Below are experts of layer 2 (counted from 0) of a mixture-of-experts language model. Rows are named router (the router's row for the expert), gate (a neuron's input weights, with its number), up (a neuron's input weights, with its number) and show model dimensions 0-191. Each number is 128 + 32 x the weight over its row's rms, rounded and kept within 0 to 255. Numbers have three digits each.
After each expert's rows: "gets" lists some tokens that make up at least twice as much of what it gets as of all text. This comes from a sample of Wikipedia text that the model never trained on. Tokens count by the router's weight.

# expert 29
router:126141134163166122176100133101120127163111146145128099090136166119105077171083142170110179177140103100133098162148135149099138133116181079158106113085101123167128119155142137179070132090103074091093142202144131154091092132102150147142154127106109172136128193156134138091070142136124144058159096196105137118069166095151137122078110128084105126094121156103095106095105134150095110164172123102143116152150183106148121107163147123095156158100156125102118146142101125099190201159156179159187226123109143132140173103145123156157064179130108123144119092080128142019090117064098126119
gate0:190058161130114075160082134155152118141101167135098111145143118096104180126110108140101163157119158141119118068162094183133182100111122182147110144140116126079152126111108115164108078144138090098107113153152085122132134118156175109234150148134118152096156133163127151156086142121106165063106102177150119090107133088166134062096128109106113148111126112119144112135083123167070106155158126149145173157142198163137097104126149108094184094172129138082164131063133086086159214178093139171145161133125109204115150093112104113122194080160146170126145103148154105093189169065124131143
up0:071132137144159147142152145109151144053130121125146125109138096221148138145168126163109088122157112131134118187148122090142116161161195128070138095148144168176153125179117111134175099063142146120113119145141167130114124146124134118080145154114164168131082103164176103088176147128193100178110139098114121176122129155086113117110135131085107136144129137114132149135178121058131172132092135146063065058149155119156138132160154151118043109123139171130145045151098109144106163107125139137220083089128110128175101172161131134133069158108142081129122131103168195142095046069144156130
gets: "==", "===", "–", " =", " |", ":"

# expert 37
router:120079133131168115124098192071121104122106174144143134101149135121117115118152142158123160198143107125143145135142078111107113176140146113135102099062111160128143125146118133118111110102141111000121112146225153126144113126144120162146143154150130209147105147141123150100086123133114140088128115121154136088107193089120153079124073121065137110142129152089098090121115146118025128100182121106124115103106175125152134085179138152092193158125142172124137171158102105105179204121084170137176159101160134131119114155142117136172115148112148120102126057116095158095122136079162069148
gate0:189126095151119090124144151111082109134187126148163102154197115072094182178118130081151109169090076134111095151086071134114111137123112170075127083157139146095168111133109149121201136139093129125140095113091112149092103107190126158082077097124098132122114085154032093161115159124094100153152141131092114098101073084065138119067142136120139134139186117160144132156130092175058190111096145152167122091142157156106101110084092125112093068126117161111127149167117076143132135051084163128109171107134126134119095122162078098165081116129164120137163142094075137120089119105066129083
up0:125051189172160159083112061147092106160107104093090152071136106075145149149137099122084198166141102137165147110142097138113122130192110083144105137073078124121161126147139106072123102161138186215124122127097162092128185165157200162089122124112151053141113174100133099094126103137110082178128098144154123144131145168114131136122073133114123145117135175100162118143149177144167173143088143191164086086116144099090143151177128087181146114134143130114122089125100161141162126074111111122134044158124154109094101111136140198077159159137167108120131132130122148212099132166139127125
gets: "1", "2", "0", "3", "4", "6"

# expert 33
router:124112115088161127169126185096152076106144166117138101107097135155101135124113122181081149136098078116167133083190126118109126177189185085135144095051106126148151162191140129192111131090124133089106148139182148171138136129100071143170140137133140128115113141155145115068116134148114139094105115125139148122115171061153165119170092127112138158128125179000146134152113099115073137145200107125131130079111162133150139078137076145108148122123176163159100130124101095093138182157137178136159144126180132184147078117143182142202128157109131138127147044077085126087108122120125109180
gate0:137117146165093110086137141102107159169130125111150160131139149105139159027136087113150172113128125125146116173140084141132140160159171120119094051119117099135105181117157153120154118056128194129128119122117160151120143176109117076172194118096083152122145065129113106137141081090131107163084112119123132138167102098184107137124075113137095130088089196180164150137071146165082076097129183131111060110099140092079110114146110109077197154127112136125132174092109184151101148184109107109144123129173097060084131113128066131158082120185155055136099166156156094095130146161139129170
up0:092154162188200122146111138164103076102100080156129105120131068161092048130103159097121106163174159135108076099100160125104137114159113131152073222096143178130146084096128100124131156140159121157133149173133092132106117169157178133103140180178165113134103100150070157080142180162085155101109097142123159112078134140074089143124121110172181101154141076048109119131141123172128146169109116126200156151210130114155153155116145129139084073149136164131125124140182161123117105104111138125130128134111152154180115128179164125110148163098117175088151130116148050101127089151112160059
gets: "el", "al", "at", "ir", "ar", "il"

# expert 30
router:105110135102162149139098174111145074099147182127139141131138119136108120107151142168120143153101132107135150074150134120106127161163193071130123101047096111155164155180118116149133117098106086080113172153190146143154157127121118144124160151140113142122080138128114141065106130128120155117104108118132162119101164082144144091171058094103111123083111175019140088103155136165117100123183120163157106140104145113134204092163103137115138129165180153175069117103067119088103185179104188138155147138180151180148148144154155170185124119101132163138163052052108182082128086096142126175
gate0:127097106131136157149127141122179172121114163111152099134187130083154095101142175094164121147110087134136144189144096194126125087123112104162120199116100150168109135166084146048141087094115042135145142142128140217160160130107078104127193138099102131087152157094136152141077149089132130059127122117158163064113142130097183137113117112104100145149089135129143123108160093109140087069095133122139114188152127125092170168154080153181156161150129169105097112105125111086110107149058146121120137137163056165107160133204116197162137149133110072128140152085139178177095108115160173118
up0:093141189052119110140151166106149097123071137132107119133118126124141159141175141138149168123190126091083151087118140097091136103069205033120130096082161109096133122098095134151099132134129148105133172121123080117120086090136133137127195196146153127184162158112106098132169211141147186103141130107130151088108125105156081149137127120113146117133163156094184152105115154107098123105124069156142135123097202111174068093143178147118123064081103164133132160135185084121154138176094125134148112140126107186115226102123136149131140065145177123067148130172117145092102141184107126127
gets: "k", "th", "h", "n", "l", "z"

# expert 58
router:120078145088096092140119167132145166129111165147117128085146123149104085108188082161105113161122124155134153124182085107076124114166114104144096145053139143164114124172142065105112125086138058064138124134138138128109109125136118138163159124126116127156114183162114167054080110090125152110095120156124131118090208112145151123129100112064150164091146209119099142113173161135112123164176096110110113149134132133133154078176140166066135140129164166090104173120120089067121177143117143157137213191167105116155154163155101068106128144156180111107143051110104145070046149111149102157
gate0:130112155151110100158094159109161095148162125251119156182152105146076151091107110156061112117171183129191150104136151115088104099166108151170108095108063168142132134142208126182156149181119114126150122146153157159068163151138145109155160132084165123103065136129110142148156202112160115127154168116126034120098197121128151060147117093114123126096118129174184171136122111156150088111120108150088117105118122131130154058119100115095116121137151126136079148111106086126121171186171105092100062158169103119177103058161097112121121138148135135115149152149121082139101148138127165140
up0:139149174151141050095104152125125146149117143115116088175147146179100154115095113126101110049149117165135160111148180130093076114144104141137158077111150148152142171116164163137179116169132107173120175133104190145117153173194119117135119165102152113116151068129111115093163171113182132106168171133169081177142155121105158113092149108096102074015125112161180101138106119144112100097100130121130114134139162151147129113161142132138176155170136082169057162131164103126123161196141164102094073146103176118086129083132095112102173107125096146074176165159124060110097070181113137093
gets: ".", " ", ", ", ").", "3", "s."

# expert 43
router:103113141118106068125118153108084145113083165166122129127154146125095111137201064174092119145124113100112117122193102124071142147155142079115096096090126165142157119165145071098124167109132060081128109161134176130131075127156111153146124125146128129151118182160126183100012115107133146126098116168144113108070175135149180148084118101070175176110107167127104145114155143128084140170144092114098145104169131130128139055148102144064112123153111133097081182105110105113147180135086164136153187132139128094152122119148116110147120181182176107113180044147110124073060142121079112165
gate0:137138092148137175102170178156113090107156137132077115116117160148112082121136105087136087134115106112130179111112130114113193139121098167096114155118149134158150113148110148139117143088158165099116160085164187163134147152116129119202123160102157108123062134088175126056104143211187165114153145200173053159130088171173187104171151068115114140173169114113095114086165093121119110110176080101109152129091171175119122148146095125166151206128157157123128175191114140093116153142150122108134125076102098144128114129089142170164178230134106101122121111148125075126165117117177123156
up0:082103130138099160154120101136166137097115121163119110131172105095151153163161113132158137136106185165128112123118083194129142129135120126088130083183136120204118078088198092166167104165146081151119126118124089132146122085107151091093082155108060125092119098168067093192177128058120108130131189105148147140190085119116086112138132148084099114092147127149128153224141167081111118052088182102152132151103101080155139101120127155134128116119128124186120141143109089111107140158110108087123174117118069118122083185136114138147156139094080186172200138146098073140095078134108087105
gets: ".", "\n\n", "\"", ").", "s.", ":"

# expert 11
router:161047144149177136131157155064147156047148159140152130053135147115165139139141155185144176144121140129128145105084074184131135174182136119125075112065108136202165122152128093160141121166129084045130122140171129139139123144125068176157134133162132140132130130147116172161088120138119129106139105121121120108086127141126162106129101117100111129120149207071084122133139128167090157166176142136102163146127138138098122139164070188132156114158102146124150150160115132137146206190140139168111167094196094117145165082088129159162112118162151146157134118034068119150068157105133099184
gate0:156118056162138106114154127106171127108102115107102148122114149138148140130160101137066143110151083102158114065067111152164108148144101093116127108119088147173125079146084117195173099089134168109156122144142138114150148161119107172143098121163144147136093117137066127136114109139021145115131091084082168131077078102146175150132129165109110189087070118084133126148148143106097134138128068082140144145144134208160107096137094144148153060137165118131175189121157077132125206142111202147130084139166068161166110151168103113084188137111167166162123184091126135106139087101126104078
up0:153158079170096152128130089141154098096113160120132190166095149125138073146188088131030106098131095146069126110073141102166094112108122116085166140136117122153139099115041139138166143119177109177150100127107152090158175145139160117170099121139183142118085173105163103132072060162133134108118116135111156051083133125185172184077109149116142167193124096161140146187124196083098113139127102095140155108142092147182102131125071133158144058082171162127161112154130139119121159108118150145124083135158143129139112165178109179103149133121169173146139176148125177106148084101134101103
gets: "ing", "ed", " with", " on", "ated", " from"

# expert 9
router:125078141147160109154107199126075080109137189156089107113128157162118154070133154142091134165128153065108125108176160125126157182133138114164083176085110124159157102200170136201108133070105129087133104152212117096112092147115092135140146123131113156136094158146092145121106131100140125115062104167149105129154145056152112067126059072127108124101124206097175139134123099142085124154176112122109108131172162161156150113138120190100193147153140156135076107180108098098143185182169180126123125130144154157147121127083146148175121143140104131150172090089152148063111157109174100144
gate0:187134145125122107140134209112066144210134142117116156058154056115130117136132199085157103159121201103163168164121121165148098169114131151152127110179119122154134117167134153176058131149111058100145092138141108190181098124162165129078183119146112110082108080136147106148140133165132107105102132149099113117107087110111076134140117122107114100176096113143104080116161114153155159110165125117207087118127086097151111182165145171069081130185152156091149097167145151071118110137158124123126144097118135081123156161140165051103139189166164141089143099177155104128110111137139086148
up0:109111089109071115151142154136101035115147154158139077133126122145125113111112074128124147097157168134182151137092107115187097161157138064139145165158117113165121166207116145110074135102067129143137115125135161145142088121127146142130160109144107096087130068164137100185203119205160129099115149153141212131131134077071103117135084123154113144173120129108135155133156112113115158133174156147098140090157076126152084097162113163153111073115154105075155103097119158092091099060164116118135128150128183074111102155113215105119092104099088136094100108183068154133175103094082083141
gets: "ic", " C", " P", "C", "i", "c"

# expert 35
router:167099155133190092117130193138192142082149123137114141033172149083126171128130149128100168150127126075131105138116115127131159159138131125096070079103102154181131106180122075149143146122129136085134182168182153134162131135103046160153104158151136147144120096214073131138113142112074126104164063136182089155053189143114123086098112135120125215186164172074098134091107103124104153110155164130169117144112180121105167118144108135106156147107120155116132193144137122088142170121121150168094153088157110127137113132136123155133129195126166060101140109099101106121121129114159102195
gate0:132142162174149078107132161115080116154144085094080124093130132138070055090110135163175145142133145163150179142117125173044175135153122097134108063080139122118134149110160163161108109097125140130095095142104110115173136112197081103111121136105129134136135144136085140096147155171141215115082090228097109162073162148100095154104176122147120109136110115118140184135202134123120090147145187187155076117136140170145164181116143135114113052156128174147158193139113172166094136138166077110137153134126155135133068105095122165144168140144135161141060104087154139176158107133106133104
up0:158129106109098079145175113164143170147132148130156137130112192118134137115137123152131119155104134185150113119108141145113119180057097085081101192118149141135138113125081089143165154152138060149119160147160126126151117098094107181155153161135112149142195149065187107171133149075148057087126147163158144039122092127124132028114103126135111197139101119150066132163146106087119150091088070123085118170070123141111132125197099068159113147115126188130107110198080105148114159124168108129128116112130083149127128139158139138144141116158169100156185144090054120120071121138122175093
gets: " was", ")", " is", " were", " are", " also"

# expert 59
router:139068129124176112112138165059124095108085146144118130088127154130129114111158125163116162197137128127175137148148061110128114182132154086152095115074104175119137110149120133102103115111166114000122119162218161131149107116135116161152146149162131195130097152187110160094110130130085144078122123132160113097092182087132161076109084107080131119144120152097083087106127132128066136104180117125129099113109184108167124077171117142113180161126152178127156175159109118095185209113100172146167164099156135141122111153142103131149105136118152133099126051111109160082145128103151085138
gate0:072142130165138124140138136142128143177150188128179166060122112065106122137147178135117168106121121103140157126151097083075135068156124110131159106108112122088146186107141094089078131073148124168102148125107125102182096165167116107155164129142139118124115072154177119114168114131065135176093106130086131164123051119166079094149141108121102121157137109140191071115092132121158045061120165127168100171135067141127173175148097141114168053102106107173109044108063149095157148106173095147149117106109159148154149097101144152100125159112144113108062129132129142213125134126094121140
up0:114136105151165132100146098137145133139112194119141160068106105106106083125128145135122092101103194088169157106143111128121159091160167117135182137091103104126101195156188131107098120098150069112097112145087098178169110165094123072183138149142139159133072084173148177118172122112081056144097094107150123136128091103123114073144130101105041143125139121108173094075107167144143057110125109147122108192138072124103181193155098154124150108130070136149143052103099137066166131158176090142119146138080160110148180110146152146089118125120111108093065155158124112178132130113134157198
gets: "1", "2", "3", "0", "4", "6"

# expert 61
router:086070157137149143161140161097125129130116173163091084121131132089127121109164100190103139187127122114131104083164141150115131127161162089162063082036173159159172144137124076153150135114153100062127101158145163124173113131145111138145160072106152130133094175127109107123064123123120153105089161202115087062078149129144103114113116107078150145119115165101077111102127126126102138146207148118088112179094155135143127042128089192091138151175145159104090140085145104072172183161153156100180141114192102116147153143171083129113119140150169123116160124118124109134067141150108054154
gate0:098109133086153077162160197123071149168146104127110111102185099107128123071073146148106138143084217150147140106162129118122107118156139092175111084098134112143157145173081078069120090071092122107140114078143116136173086155111140152082124158138122116118128130094071125104131184131149130138140123154209157143132156138139142145080135189092106119142154232117091089132136117131127070168157119193160121094126171163088177180176099144195114179196078151091121163115154064152104135090123160132103152140149179141134102134139137117133125112166147186165128113124112175156123124137133083160
up0:136106179121092187074085112132108131087161135111145135061142135118126131137107175098096118141136107127186113110148100112144155175152116127078093187164147161051106070081156175131123125104083141159047180160128130116146123132109092178130120141109152154158176145125155079099110168131181132091099132102121219140132148132151124133173066082158095118178122099137129145089173159056095094101136121136149145120127103118167143123089175103095133104037160170143158116171087184092166148093149123139190118099074092134097121155133107123135180146066104100123138124100139162085108086125168164086
gets: ".", " by", " in ", " after", " by the", "s."